Experts of a small language model.
Size: 8 layers, width 768, vocabulary 10839.
Experts: 224 GELU neurons an expert, 4 picks a token, a sigmoid router.
Training: 1042M tokens, 11258 steps.
Below are experts of layer 3 (counted from 0) of a mixture-of-experts language model. Rows are named router (the router's row for the expert) and show model dimensions 0-191. Each number is 128 + 24 x the weight over its row's rms, rounded and kept within 0 to 255.
After each expert's rows: a language model's description of what the expert responds to. This comes from a sample of Wikipedia text that the model never trained on.

# expert 51
router [147 129 145 153 105 129 164 118  55 145 124 128 129 138 133 164 139 146 146 202 140 121 147 107 111 134 107  87 135  87 129 139 103 140 115 119 139 106  97 144 124 143 116 121 121 149 121 127 161 124 134  99 110 138  99 154 119 116 109 120  91 161 141 172 116 129 137 153  88 132 141 108 122  83 151 123 141 128 104 103 141 117 128 115 115 104 127  95 115 158 122  70 169  90  98 167 169 136 135 123 146 113 146 120 161  97 121 107 102 131 137 131 105 182  42 115 139 136 141 155 120 158 159  81  97 138 105 169 124 144  96 117 151 120 164 135 188 112  93 106 120 173 123 158 106 148 134 145 125 117  98 143 129 165 145 151 130 135  82 102 165 117 107  99 181 124 121 158 145  84 107  95 133 118 101 174 138 117 110 110 127 151  95 155 147 125 183 132  92 122 151 122]
It responds to: Prepositions and conjunctions such as for, on, when, during, plus title nouns like Director, and second halves of numbers such as 2004–05, 2,457.

# expert 63
router [153 121 130 128 151 147 132 162 128 124 116 113 153 133 118 167 177 108 119 115 118 130 140 149 161 129  82  97  87 131 133 104 110 142 138 148 149 154 115  92 109 127 109 119 116 104 129 119 104 133 132 130  96 106 153 160 157 152 121 123 161 115  80 163 148 154 106 136 165  96 143 170 135  99  88 127 123 126 135  79 147 133 156 153 145 130 148 107 120 147  88 119 165 160 135 164 125 130 140 145 103 107 182 108 145 137 122  98  90 112 158 108 119 184 140 154 109 152 174  97 111 166 120 145 134 149 154  80 139 166 139 118 127 139 124 128 135  69  61 121 144 157 136 113 159  83 126 134 122 136 139  94 140 162 130 120 163  69 170 121  89 154 111 139 132 141 138 134 117 139 144 186 106 152 180 136 135 159 124 124 166 116 121 135  75 164 135 137 151  94  92 121]
It responds to: Section heading markers == and ===, numbers and bare spaces in lists and tables, the relative pronouns which and who, and romanized Japanese name pieces.

# expert 6
router [143 206 121 124 138 174 145 159 110 120 157 135 109 108 131 170  89 120 112 155 112 137 111 120 104 130 137 116 131 116 136  99 122 110 125 127 151 113 134 125  92 173 123 173 119 132 128 128 127 105 106 111 161 143 119 145 105 126 149 147  90 147 112 131 141 128 160  90 111 166 117 121 110 116 168 141 122 155 121 144 156 112  97 120 117 114 133 109 128 130 110 114 142 169 169 122 111 142 164 121 128 111 117 129 120 110 119 105 126  90 142 174 184 186 123 135  96 135 105 115  85 126 157 109 128 114 199 180 140  95 110 160 111 105 112 110  89 119 109 107 155 184 117 100 134 144 140 146 117 140  79 153 156 105 164 142 137 105 127 116 134 161 172 121 130 119  94 108 122 102  93 135  88 137 101 173 115 117 152 139 103 108 153 107 122 166 149 174 163 131 123 136]
It responds to: Head nouns and the verb after a title phrase in article openings and tables, such as River, language, front, bank, "was".

# expert 34
router [114 114 107 118 138  86 148 102 142 147 134 136 117 136 124 126 142 153 123 152 104 114 134 134 168 130 144 141 157  98  89 100 112 114 147 120 127  91 182 143 118 151 185 128 127 110 159 131 127  68 141 114 129 143 149 112 116 134 137 160 101 110 113 144 109 110 200 114  86 114 103 124 103 126  70 149  92 140 118 126 121 143 127 153 118 158 149 137 132 128 141 137 137 127 159 117  94 112 116 110 158 133 150 146 156 100 103 128 132 142  98 164 114 119 119 191 138 115 121 140 142 143 122 103 120 107 139 131 152  91 128 137 150 133 156 146 169 170 104 155 146 147 169 121 143 137 119 120 116 133 111 142 126 132 153 120  98 118 118 108 134  92 134 100 129 114 142 124 110 128 122 122 178 107  89 114 139 126 114 128 118 113 140 127 156 101 170  94 130 131 139  74]
It responds to: Place and surname endings (-ton, -on, -ford, -ville, -bury, -son), sentence-start he/it, and verbs like made, called.

# expert 31
router [143 135 166 113 100 123 137  86 133 139 123 123 173 130 118 130  99 100  82 139 117 126 140 133 162 162 123 138 158 131 100 139 142 112 102 152 152 148 126 126 167 125 152 134  90 120  86  55 143 161 136 129  95 124 134 131 115 155  89 154 120 126 111 121 120  97 110 121 117 129  99 124 132  93 128 137 121  99 123 179  79 137 136 134 109 133 116 151 102 140 160 110 117  77 111 130 148  88 100 110 102 133 137 151 120 141 126 111 131 160 125 150  99  92 139  96 125 149 140 103 128 149 111 158 107 119  92 100 146 103 171 114 139 183 119 111 155 124 158 130  99  94 173 103 135 111 145 145  96 142  94 132 141 181 104 133 133 122  99 116 122 146 153 133 191 108 101 157 108 109 133  75 126 146  90  77 117 124 130 141 140  82 144 117 137 145  90 122 113 134 125 123]
It responds to: Prepositions and linking words like in, of, and, within, near, mid-sentence, especially Born in and well known, plus middle word pieces.

# expert 59
router [154 169 153 114 123 184 119 158 118 155 151 154 113 116 114  64  64 106 120 153 160 131 124 148 117 168 151 113 133 148 106 109 119 119 143 116  74 121  71 165 130 107 149 168 124 117 111 151 174 148 117 141 113 116 140 169 129 148 139  93 131 140 112 140 155 101 136 118 134 131 168 148 108 133  73 125 123 137 109 130 137 131 153 153 112  98 118 136 156 139 152 146 122 140 101 126 158 127 148  99 136  93 121 139 147 107 162 142  92 104 118 130 150 188 163 131 108 124 147 137 123 144 124 111 111 150 100 112 144  87  85 165 150 125 135 132  88 155 130  93 126 140 179 121 138 114 151 167 131 130 205 125 114 150 153  97  98 112 135 165 169 184 166 105  60 181 119  96 147 105 118 102 126 129 143 120  99 118 134 135  93 112 153 116 133 137 123 145 151 140 124  83]
It responds to: Words more, most, best, known, less before adjectives, plus letter pieces inside foreign names and LaTeX, like Bou-v-ier.

# expert 46
router [151 122 157 149  78 104 124 105 116 125 109  78 141 115 104 148 151 109  99 115 106 127 113 128 104 124 181 101 173 101 115 113 138 112 139 102 118 131 128 113 157 167 140 105 111 134 109 145 133 114 155 134 137 124 123 120 164 113 135 157  92 161 135 153 107 135 100 105 106 142  98 112 116 131 177 125 132 132 125 166 127 110 129  78 135 133 110 160 113 152 135 117 160 121 197 111 143  95 139  73 148 134 168 108 140 126 119 101 137 155 120 104 150 127 170 107  96 131 132 116 117 117  96 146 123  99  73 109  96 116 159 150  72 168 135 148 126 119 110  98 125 135 156 147 130 116 116 122 135 134 101 136 125 108  98 134 164 110 118 145 110 100 146 111  82 121  93 161 151 141 140 120 154 160  91 112 130 135 139 129 100 138 159 145 125 141 163 162 168 179 194 105]
It responds to: Prepositions in, at, to, of, for and clause-ending commas, plus the piece "at"/"it" inside words like Championnat, Coat.

# expert 56
router [150 113 159 147  71 132 149  98 158 162 143 125 112 114 128  75 184 110 142 122 153 125  95 124  81 119 131 113 134 136 114 126 136  79 115 108 130 102 162 154 171 121 155 104 123 147 143  93 131  91 121 139 123 113  98 119 129 157 132  94 144 123 154 164 157 123 110 140 112  62 148 107 142  98 170 122  86 121 137 149  95 108 126 109 115 157 114 151  97 115 168 136 143 129 120 108 156 122 132 135 141 111 136 115  97 132 124 114 162 108 148  91 173  79 148 135  94 129 127 126 108 115  94 126 133 143 131 108 158 138 105 130 136 154 113 115 117 161  93 118 116 149  96 145 173  97 131 143 136 103 139 118 149 127 129 138  96  87 165 105 124 118 129 121 116 131 162 149 111 109 122 143 152 125 149  66 123 134 154 124 134 144 103 123 147 161 123 159 126 119 121 110]
It responds to: Prepositions like in, on, at, by, during and under, especially on before dates, as in debut on 8 August.

# expert 27
router [137 158 136 103  98 177 132 123 115 146 166  95 126 125 153 111 154  74 113  52 120 117  85 169 143 144 137 157 145 140 135 136 128 101 149 110 145 122 108 143 136 131 152 134 127 119 142 132 132 133  98 105 157 122 154 183  90 142 130 122 167 143  98 109 110 122 133  70 140 103 101 101 122 116 104  97 141  94 117 170 157 143 136  98 141 157 124 113  78 171 100 132 129 111 129 126 136  94 110 134 139 113 107 112 146 108  73 128 123 161 114 129 140 116 171 114 127 150  77  81 169 152 100 122  96 137 107 164 155 144 141 182  97 132 162  94 142 105 138 146 145 141 149 113 145 124 135 123 115 113 134 131 140 129  76 128  99 113 113 147 150 143 122 112  99  75 101 117 124 141 121 116 141 123 127 161 113 102 116 140 101 171 199 135  90 136  84 102 132 144 116 130]
It responds to: Periods, dashes, slashes, plus signs, table pipes and math notation such as ^{, plus on in dates and the suffix -icial or -ized.

# expert 3
router [123 109 164 156 131 104 160 150 102 104  77  36 113 124 117 141  79 109 137 109 116 110 114 148 164 130 132 104 133  95 122 111 101 103 110 133 143 129 116 166 126 145 177 128 122 146 116 116 150 142 109  76 125 128 124 148 162 143 119 115 131 119 136 121 114 105 117 131  78 118 142 118 135 153 127  96 107 127 158 115 131 128 145 130 162 138 130 161  99 133 130  83 157 100 116 128 177 125 156 128 159  86 116 138 135 138 151 110 136 101 107  99  85 140 121 116 156 128 113 161 153 106 104 102 131 125 141 147  97  93 103 136 189 142 120 120 158 188 147 106 157  79 130 117 159 104 142 143 135 142 142  90  73 136 136 153 108 148 135  79 118 114 132 147 165 131 120 176 119 114 124  93 145 138 180 148 199 118 127 119  96 128 131 126  47  96 159 151 151 123 187 110]
It responds to: Articles and determiners opening noun phrases, such as the, a, an, this, another; also the word piece ak in names like Novak, oak.

# expert 33
router [145  67 133 146 114 138 117 107 173 115 116 111 171 131 197  87 125 111 142 101  83 123 136 144 104 138  98 102 100 150 120 126 147 138 108 134 136 137 145  92 117 100 133 118 159 105 155  85  91 137 121 100 142 139  87 126 124 115 120 125 124  34 143 129 128 134 162 142 127 100  98 169 145 153 134 132 144 121 109 115 134 124 121 137 155 133 106 165 129  99 144  90  76 128 147  82  85 157  88 145 102 137 145 141 153 155 154 113 147 125 115 120  87  82 119 135 124 143 100 118 143  98 102  98 128 129 129 125  85 133 109 128 123 132 137 143 106 138 124 131 135 141  88 103  96 136 166 119  94 114 133  76  76 166 102 170  96 124 156 127 115 101 127 121 139  47 121  99 100 130 133 104 143 127 149  73 108 121 100 130 131 120 109 105 170  97 150 141 130 146 151 138]
It responds to: Month names in dates, especially after On at a sentence start, such as On December 31, On 26 April; also was, is, commas, parentheses.

# expert 55
router [170 165 164 141 122 147 153 232 107  83 107  98 120 127 112 142 113 104 125 121 140 104 122 117 141 142 102 146 111 152 116 125 163 109 151 162 119  93 106 182  90 120  87 125 102 151 129 166 110 145 121 114 132 145 181  88 111 155 113 126  84 128 167 138 140 106 122 118 140 104 160 131  89 134 125  92 151 119 129 118  91  88 143 131 129 184 124 133 159 113 158 118 138 173  67 164 112 121 110 141 102 117 143 136 167  86 123 123 121 131 152 142 134 136 134 189 131 138 149 150 117 137 160 109 114 151 162 135 155 139 138 110 133  84 136  81 113  98 189  99 142 125 166 131 160 141 139 152 152 107 121 110 169  94 112 126 152 111 138 100  99 167 119 121 138 117 101 141 120 102 162 101 105  97 130 144  80  88  96 133  85 118 146 106 176 108 147 127 166 112 144 110]
It responds to: Paragraph-ending breaks, heading closers like ==, and table row ends, plus name-start pieces such as Mc, Mac, San, Don.

# expert 2
router [133 121 115 130 117  95 125 109  81  96 147 179 190 151 134 131 158 109 115 168 152 132 133 117  91 124 176 139 137 150 117 116 155 176 101 106 116 168 114  55 154 153 121 155 163 113 111 160 142 149 116  98 148 147  96 107 108  96 136 169 140 109  94 118 117 104 148 167 144 104 136 146 145 151 125 138 143 123 124 111 149 107 132  96 157 131 124 152 111 125 152 146 126 153 130 135 168 132  94 143 100 112 136 156 138 129 114 110 125 129  91  94 155 133 144 152 114 134 119 105 144 110 167 147 157 131 123 118 123 202 177 163 125 106 116 122 147 112 138 113 121 165  83 143 125 135 139 104 150 132 104 114  98 107  70 122 118 102 151 151 110 122 161 145 130 137 133 101 132 135 105 147  86 153 166 126 152 158 138 100 155 158 146 138 180 124 164 121 102 121  63 149]
It responds to: Tokens in album and song articles: certification words like Platinum, Released and featuring in discographies, chart rows, and track listings.

# expert 45
router [120  77 124 100 143 108 147 129  98 136 177  41 112 140  99 136 109 160  75 142 115 103 156 137 131 123 131 122 111 113 120 128 108 144 148 111  96 144 115 138 146 113 139 156 134  85 140 136 156 141 154 148 151 131 119 131 123 158  94 106 162  91 105 133 135 152 162 120 110 127 123  96 122 117 110 133 146 124 171 149 127 118 119 136 143 158 160 136 113 153 147 117 129 129  92 102 128 118 111 173  84  95 130  82 135 108 137 130 146  99 102 125  92  79 162 142 123 136 143 148 121 101 148 102 131 124 136 171  79 124 152 115 146 133 111 143 136 148 119 146 119 147 102 138 157 124 172 125 149 103 134 141 121 151 109 115 144 113 118 127 107 125 152  94 165 152  87 108  78 142 144 118 114 149 110 120 121 121 140 132 120 152 178 149 109 120 141 155 110 137 119 152]
It responds to: Final pieces of names and words, such as Sound-ers, Pant-her, Hart-ford, Escad-ron, and the head nouns Avenue, Festival, Airport, Records.

# expert 52
router [190 186 124 138 150 110 152 139 127 154 171 100  86 126 116 122 120 154 145  90 126 103 136  95 110 120 132 166 144 100 112 157 109 126 138 145 104 101 142 135 141 143 178 110 134 102 150 142 125 149 133 164 160 141 174 133 149 132 111 111 145 157 111 170 129 107 135 186 120 124 147 129 124 129 121 128 122 133 126 165 122 121 135 193  97 132 134 122 118 129 108 134 136 109 174 171 153 155 124 136 133 160  86 108 133 132 146 111 124 124 119 100 123 139 152 131 157 122 111 138  89 136 124 145 105 131 170 145  81 120 168  89 194 109 102 143 145 145 114 115 125  96 157 130 140 139 128 136 179 121 118 154  63 150 110 113 146 137 128 142  95 150 139 115  58 123 154 176 114 134 124 156 171 142 119 106 160 110 132 151 169 135 136 128 104 166  88 117 118  93  96 101]
It responds to: Nouns for creative works and seasons (album, game, film, novel, release, season, nomination) after "the/a", and date cells in tables.

# expert 32
router [132  78 154 138 184 174 130 153 158 171 155 108  97 129 129 133  88 119 113 165 130 112  91 102 147 153 108  77 132 112 124  97 159 148 128 125 144  81  98 173 140  68 150 137 132 132 139 141 146 120 105 126 100 136 165  92 108 153 160 112 148 102 129 102 135 104 109  95 115 150 154  67 142 119 117 114 129 107 144 131 114 114 154 132 161 143 109 129 113 117 142  97 119 107 108  67 117 128 138 119 124 145 137  73 129 103 106 145 134 127 115 137 120 116 150 111 132 164 176 110 122 167  69 152 101 173 159  64 118 135 125 190 146 159 171 162  83 136 121 119 122 136  88 134 153 128 128 135  77 122 136 106 124 130 116 151 161 118 122 153 127 144  84 121 134 166 154 142 105 129 141 165 156 145 143 112 142 129 127 133 107  88 145 145 109 117 159 116 144 123 165 106]
It responds to: Digits and spaces in score and vote tables, such as 1─6 and 84,807, plus lone inner vowels like u in Fujitsu.

# expert 15
router [161 163 112 135 103 129 158 213 148 125  67 118  85 127 105 166 137 159 115 119 131 127 181 104 124 123 126 130 116 132 149 121  96 102 123 104 132 182 122 126 102 164 148 138 124 155 126 114 157 136 137 123 125 140 136 174 145 115  90  87 127 138 164 144  97 162 134 139 151 192 121 154 133 102 115 125 168 151 134 136 102 121 151 117 134 141 169 141 100 116 106 108 105 124 155 179 133 119 145  96 179 156 119 154 127  99 103 132 152 116 132 154 137 107 135 124 131 127  99 123  54 141 118  79 143 135 127 134 155 106 147 131 124 120 123 122 116 121 126 118 136 172 123 133 113 111 144 133 196 155 105 158 127 159 142 121 105 150 133 153 127 122 175 126 129 158 134 184 100  79 135 163 104 137 158 112 124 152 162 133 102 190  98 111 138 144 144 117 176 149 112 117]
It responds to: Inner pieces of words such as reserv-oir and instrument-al, line breaks ending infobox fields, and digits inside geographic coordinates.

# expert 11
router [158 187  86 138 191 149 165 181  73 103 174  93  99  90 137 147  89 102 129 158 129 132 154 140 133 115 117 124 140 103 135  74 110  72 153 153 136 176 118 169 110 145 128 105 111 165 137 126 122 148 130 140 134 111 149 140 115 171 107  97 145 126  84 110 143 126 112  99 151 109 149 166 106 128 139 128 107 152 154 110 147 118 118  92 124 131 137 114 142 161  99 113  92 138 105 130 140 129 119 143 165 111 143 114 158  88 105 145 133  72 149 131 163 149 153 121 143 142 135 137 105 139 147 132 110 149 122 139 128 104 186 169 186 104 149 108 120 131  99 111 140 116 132 162 164 114 114 148 154 126 133 126 150 130 173 136 152 140 181 134 117 150 109 140 148 149 113 154  97 125 138 118 142 116  64 111 134 104 130 112  65 143 122 139 123 151  97 142 148 127 128 111]
It responds to: Everyday nouns for places, groups and institutions after the, a or of, such as village, community, police, film, people.

# expert 23
router [181 215 127 155 113 106 149 156  83  99 151 120 124 109 125 147 150 165 116 125 117  94 159 124 149 141 139 129 116 124 124 128 151 113 144 180 101 150 121 117 101 118 117 127 137 141 129 119 162 175 106 109 158 106 112 111 105 134  82 103  95 104 119 169 118 133 108 111 120  80 202 151 122 102 148 137 133 105 153 126 168 120 110 136 124 133 122 126 172 153  92  91 129 148  73 121 144 150  87 146 124 133 131 154 129 108 164 126 128 122 156 117 139 111 213 143 161 128 156 139  95  84 170  84  65 123 118 156 140  87 167 117 188 149 168 119 117 124 129 152 137  89 119 170 113 127 120 147 184 129 107 125 121 112 129 107 131 113 129 134 106 168 129 115 178 127 100 151 132 100 144 108 170  65 101  98  84 122 110 148 117 119 161 116 143 125 142 156 164 121 103 133]
It responds to: Content nouns and word endings inside titles, organization names and topics, such as Town, History, Orthodox, membership, food, money.

# expert 18
router [165 177 123 180  50 139 133 160 130 177 115 115 120 112 118 164 120 102 147 111 143 132 130 131 177 128 201 132  85 126 126 110 102 149 118 138 116 116 126 149 123 145 147 113 109 142 110 138 183 153 105 128 139 117 100 123  96 112  96 120 103 143 129 122  84 129 102 146 147 101 145 128  90  91 113 139  89 118 157 150 126 147 155 139 101 158 134 142 134 127 142 119 124 165 143 116 159 147 124 104  90 152 115 130 171 140 126 119 129 112 131 130 110 141 114 107 131 138 148 126 106 140 137 159 100 140 120 153 114 131 116  91 135  78 154 155 120 153 123 111 125  87  97 138  79 143  81 170 117 146 126  60 163  92 177 101 131 116 137 149 113  80 155 132 148 107  95 115 120 107 140 131 105 140 100 136 100 100 143 124 130 131 160 151 103 156 104 113 129 119 122 127]
It responds to: Lowercase word-initial pieces after "the", "a", "of", such as l, s, con, pre, plus periods in initials and decimal coordinates.

# expert 9
router [140 193 159 147 136 116 132 129 166 183 160 124 143 117 118 116  92 121 189 138 137 134 115 105 155 149 111 140 139 190 120 120 121 143 149 176 168 107 128 135 130 151 149 158 130 115 126 166 174 147 153 147 107 146 175 110 106 152 150 172 132 103 134 140 111 126  86 137 111 144 134  85 127 135 127 123 129 115 106 129 156  98 105 105 127 143 115 146 149 131 155 132 147 132 107 150 132 102 109 119  94 161 102 109 106 147 140  85 105 109 121 197 146 128 108 122 150 147  90 134  84 153 127 121 127 129 110 112 125 120 107 128  97 134  97 143 151 140 134 117 138 103 151 121 120 170 148 151 127 120 158  97 154 121 155 101 151 136  72 110 126 181 104 170 100  77 107 144 123 151 142 115 120 148 125  77 125 124 138 124 125 150 156 157  85 110 141 145 127 143 162 112]
It responds to: Starts of infobox and succession-box fields and list-item dashes, such as Preceded, See, Personal, Genus; also the letter K, of, new.

# expert 20
router [131 153 144  95 144 186 112 153  80  68  92  60 120 115 154 129  76  87 128 165 115 108 106  86 128 167 154 149 122 120 123 125 133 129 115 171  92  93 155 101 111 114 136 147 107 154 118 108 125 128 125 181 143 108 136 134 126 186 147  86 105 115 125 136 130 139 102  87 129  83 162  72 135  73 126 126 139 129 149  89 136 130 131 179 130 127  95 132 135 119 131  99 167 116  94 132  87 148 155 119 114 125 117 174 165 129 148 149 114 107 177 172 148 120 145 109 111 141 113 128 110 159 111 135  94 157 162 143 133 102 129 142 137 157 127 126 156 105 146 131 141 132 138 126 136 107 111 171  88 133 105  91 176 144 154 115 131 162 133 136 112 109 124  99 127 124  85 149 107 107 164 134 184 113 131 193 110  91 117 137  80 128 101 124 139 118 123 135 128  82 150  97]
It responds to: First names like Chris, Robert and David at the start of table cells or lists, plus War/war, New and Mc.

# expert 40
router [115 111 149  88 133 128 131 144 118 116 168  69  86 157 120  92 146 112 140  88 144 124 147 122 131 130 153 159 160 144 130 112 145 155 131 120 103 154 134 117 134  99 112 150 116 150 127 104 125  90 148 128 105  83 113 172 145 109 121 100 119 151 134 114 143  95 114 169 106 155 132 102 110 109 127 155 117 128 147  98 146 137 138 158 102 159  97 104 105 127 152 116 138 148 137 139 172 140 149 109 143 170 107 138 149 124 143 134 148 142 157 133 134 144 130  83 105 136 149 138  89 135 183 115 139 152 123  69 120  95 125 158 129 130 105 140 118 177 194 111 150 180  89 150 117 124 117 145 132 142  91 192 104 135 124  95 141 130  95 124 156 151 184 114 102 139  96 142 135 140 123 123 184 161 134 121 141 129 113 158  83 166  99 165 133 135 152 121 120 135 147 177]
It responds to: Adjectives like European, African, women's, national, World before events or medals, plus word pieces in taxonomy lists and biographies.

# expert 10
router [134  47 155 125 155 125 175  90 125 161 115  80 145 121  88  82 132 148 140 139 105 148  78 146 162 132 101 109 140 119 138 110 109 117  99 115 127 116  89 130  91 134 129 117 110 140 135  81 155 129 134 109 104  98  88 150  73 174 108 156  83 128 138 121 121 111 119 165 118  71 131 150 141 129 162 122 144 150 121 111 156 125 122 118 104 125 132 139 114 156 128 151 184 132 139 111 116  79 134 151 127 138 101  85 123 120 142  95 159 115 146 111  87 128 142 100 161 132 137 143  96 107 124 139 137 112 113 147 125 120 178 148 159 140 157 104 147 140  88 147 137 128 127 133 108 108 177 124 155 137 123 138 107 110 115 158 178 140  77 123 137 115 104 110 118 138 142 135 145 137 126 135 164 127 142 107 162 136 112 123 105 162 167  99 122 149 181 148 131 167 164 114]
It responds to: Measurement units after numbers (km, cm, metres, million, 000) and prepositions like to, for, with, towards in running prose.

# expert 0
router [126 120 140 143 148 143 115  64  85 128 103 118 110 132 109 139 131 155 101 142 135 135  53 150  88 116 116 111 130 120 148 146 155 113 124  99 122  86  99 162 113 131 137 109 137 139 104 172 109 128 128 104 124 145 150 107 143 134 179 163 178 138  96 114 139 117 127 112 124 134 155 101 126 133 151 111  93 131 110 114 146 130 107 139 133 131 130 121 120 113 129 129 127 182 150 124 164 125 169 115 141  74 122 150 142 136 151 108 105 166 138 122  95 127  59 106 127 131 140 126 110  94  89 155 118 126 111 131 131 157  84 140 128 147 120 155  87  91  74 157 113 129 117 123 102 151 144 115 123 152 180 106 152 158 146 163 144 125 155 122 163 108 100 100  93 115 171 133 109 168 109 115 125 151 147 154 160  97 131 128 128 141 158 131 135 173 128 144 137 156 160 175]
It responds to: Competition words and numbers in sports results and tables, such as League, Cup, Championship, round, Division, and scores or years.

# expert 8
router [131 130 138 115 167 158  94 104 157  82 153 109 112  99 135 104 116 112 145 116  97 104 159 134 113 127 113  93 157 129 132 157 103 127 144 100 141 113 136 137 130 108 100 160 139 117 128 135 105  89  85 116 130 114 114 158 154 137 104  90 137 136 133 118 112 117 127  96 148 163 119  96 121 128 118  96 152 126 126 104 121  86 122 152 103 156 126 115 119 111 119 133 170 142 153 113 115 103  98 122 149 176 145  94 123 119 116 124 141 153 190 158 142  96 148  94 132 107  97 115 165 160 151 120 133 144 164 104 119 100 126 177 126 169 108 126 107 115 103 106 124 149 115 163 157 111 148 118 149 143 103 141 121 152 122 122  99 130 139 130 131 104 120 142 123 158 134 190 141 123 109 125  85 123 155 147 162 106 138 108 143 139  86 136  92 136 114 129 148 184 173 118]
It responds to: Digit pieces after decimal points or in lists, coordinate minutes, and bracketed goal counts in career lists, such as 55, (0).

# expert 4
router [144 126 133 139 140 116 162 124 129 130 163 107 126 106 132 115 115 150 105 121  88 133 118 139 124 122 104 127 149 156 136 130  96 127 133 114 151  94 145 129 140 129 157 156 126 139 123  99 151 154  94 154 122 136 129 141 132 102  97  96 113 147 145 151 115 127 121 130  98 130 130 175 132  92 113 139 117 161 123 132 133 134 165 120 123 147 120 113 146  97 141 134 150 109  97 114 116 119  88 167 158  96 130 120 131 108 164 127 107 169  70 131 125 167 159 100 105 136 117 142 106 150 146 145  69 141 109 193  73 112 150 149 136 169 148 175 148 118 107 112 111 158 147 142 194 116 141 133 139 110 111 152  78 123 139  83 128 148 113 101 135 209 101 138 185 151 109 141  88 136 127 109 174 100 117 119 123 107 108 120 143 126 150 130  94 124 107 106 158 129 150 109]
It responds to: Mostly word-final pieces like -ed, -ing, -ies, -ized, -f, plus " of" after "most", and death/killed words.

# expert 37
router [123 126 104 161 113  92 127 123 103 104 162 175 139 162 125 150 122 162 150 128 150 146  88 136  93  99 111 124 148 127 135 122 144 160 142 126 168 139 115 135 118 119  94 103 122 126 129 146 104 114 108 150 145 144 149 127 104  79 164 104 119  79 151  98 125 156 126  99 142 141 127 112 118 165 151 132 123 144 137 132 148 111 153 140 126  97 142 112 122 123 128 125  86 141 133 126  85 123 142 146 134  84 127 112 146 122 153 138 136 139 169 154 106 129  86 157 143 133 133 110  81 163 119 140 159 124  88 111 178 142 131 138 118 185 136 150 106  79 135 151 129 136 109 114  86 111 125 129  95 157 142  90 120 113  96 125 130 136 164 129 119 108 154 146 119 114 180 125  99 116 138 140  96 135  54 147 125 123 135 108 117 156  41 120 156 102 119  92  73 121  95 159]
It responds to: Sports vocabulary and stats such as football, goals, tries, tackles, positions DF and FW, and numbers in player and season tables.

# expert 53
router [141 207  78 118 123 155 140 152  66 108 180 150 101 144 117  91 136 145 122  99 112 106 132 141  92 156 126 196 143 136 132 138  81 112 160 159 119 149 135 180 108 119 120 119 151 146 112 127 118 145 155  92 124 120  84 124 103 133  80 174 135 116 158 150 126  97 154 150 136 149 130 149 139 185 129 119  93 112 163 128 111 135 119 126 114 158 132 136 144 168 126 121 149 163 161 124 111 125 137 168 174 104 121 124  91 105 103 123  65  77 100 147 161 131 136 119 107 138 140 148 136 125 105 116 123 122 132 178 125 130 170 116 119 140 148 118 112 104 134 149 146 147 195 135 130 103 133 119 159 126  87 118 145  87 140  89 117 165 106 136 109 145  88  98 119 131 135 118 153 141  97 146 137 103 139 147 131 115 117 116 102  75 146 100  75 134 147 165 104  71  83 133]
It responds to: Final digit completing a year after 201, 199, 179, often in tables; also word endings and century, present, ago.

# expert 16
router [117  86 138 135 122 118 123  98 139 153  91 120 131 114 112 103 133 119 121 131 113 114 101 131 131 144 106 130 111 160 112 118 102 142 116 122 111 105 139 105 113 120 150 119  96 143 126  93 115 119 153 101 168 143 101 118  84 108 120 185 108 150 105 162 112 114 112 119 101 122 127 170 136 133 113 127 129 119 107 116 101 123 127 172 153 129 174 153 119 138 116  87 103 117  99 122 132 131 102 140 169 135 118 118 126 132 142  92  89 139 129 148 154 152 130  79 143 117  81 154 165 155 135 117 118  98 115 153 129 151 131 124 137 125  93 159 121  72  95 132 138 109 136 115 159  88 108 104 132 128 112 127 142 126 145 139 106 152  96 134  99 132 161 127 110 133  94 143 170 163 117 118 188 123  86 120 117 164 116 120 159 154 142 144 148 130 174 130 172 147 115 154]
It responds to: Chart-table placeholders "—;", table pipes and year digits, plus determiners such as first, debut, any, every, various.

# expert 39
router [135 139 143 125 126 164 102 175 128 132  98 138 159 121 154 164 122 134 142 149 130 107  95 145 164 129 123 105 101 113 179 145 119 131 138 142 141 146 113 137 112 106 128 121 104 151 145 132 167 135  93 106 112 129 113 105 134 103 128  62 125 128  98 100 114  98 148 112 117 114  96  90 133 159 122 130 104 115 120 131 125 146 122 191 176 129 116  97 157 124 110 142 169 109 136 155 125 135 128 156  93 141 134 161 154 132 147 118 110  79 155 117 102 128 103 135 109 121  98 124 105 123 163 129 134 141 142  98 102  57  99 154 151 131 134 144 114  62 180 106 109 158 104 126 160 134 125 142 100 173 105 130 150 160 118  96 125 128 162 150 114 116 129 120 129 131 156 138 173 128 131  98  98 121 119 207  94 120  92 102 115 121  94 118  83 170 133 125 132 136  91 159]
It responds to: Single digits in sports tables, scores and statistics, such as 2–0, 26–19, (2/2); also the words called and named before a name.

# expert 58
router [111  89 129 199 104  73 145  26 175 152 136 164  96 104 131 151 117 136 166 132 166 116  90 108 101 127 105  90 134 101 107 128 120 104 137 149 124 109 109 105 150 146 145 111 124  88 144 122 137 169 141 120  77 166 136 127 120 154 163 104  89 108 185 137 123  81 116 108  92 106 143  91 128 129  97 139  95 149 135 132 138 183 122 127 126 129 138 157 112 130 141 160  61  71 119 101 108 122 117 110 125 161 146  98 132 123 150 129 132 123  97 158  90 144  97 155 155 125  94  97 136 160 115 120 134 152  91 151  77 128 125 129 119 111 170 114 111 158 123 101 113 103 110 132 119 125 161  83 124 122 181 106 141 180 126 163 115 136 118 166 111  88 155 105 132 107 140 145 128 116 125 128 123 113 136 129 125 124 141  88 156  92  92 158 110 119 155  91  94 139 162  96]
It responds to: Periods, table pipes and dashes, plus adverbs like also, including, mainly, eventually, additionally following a subject or comma.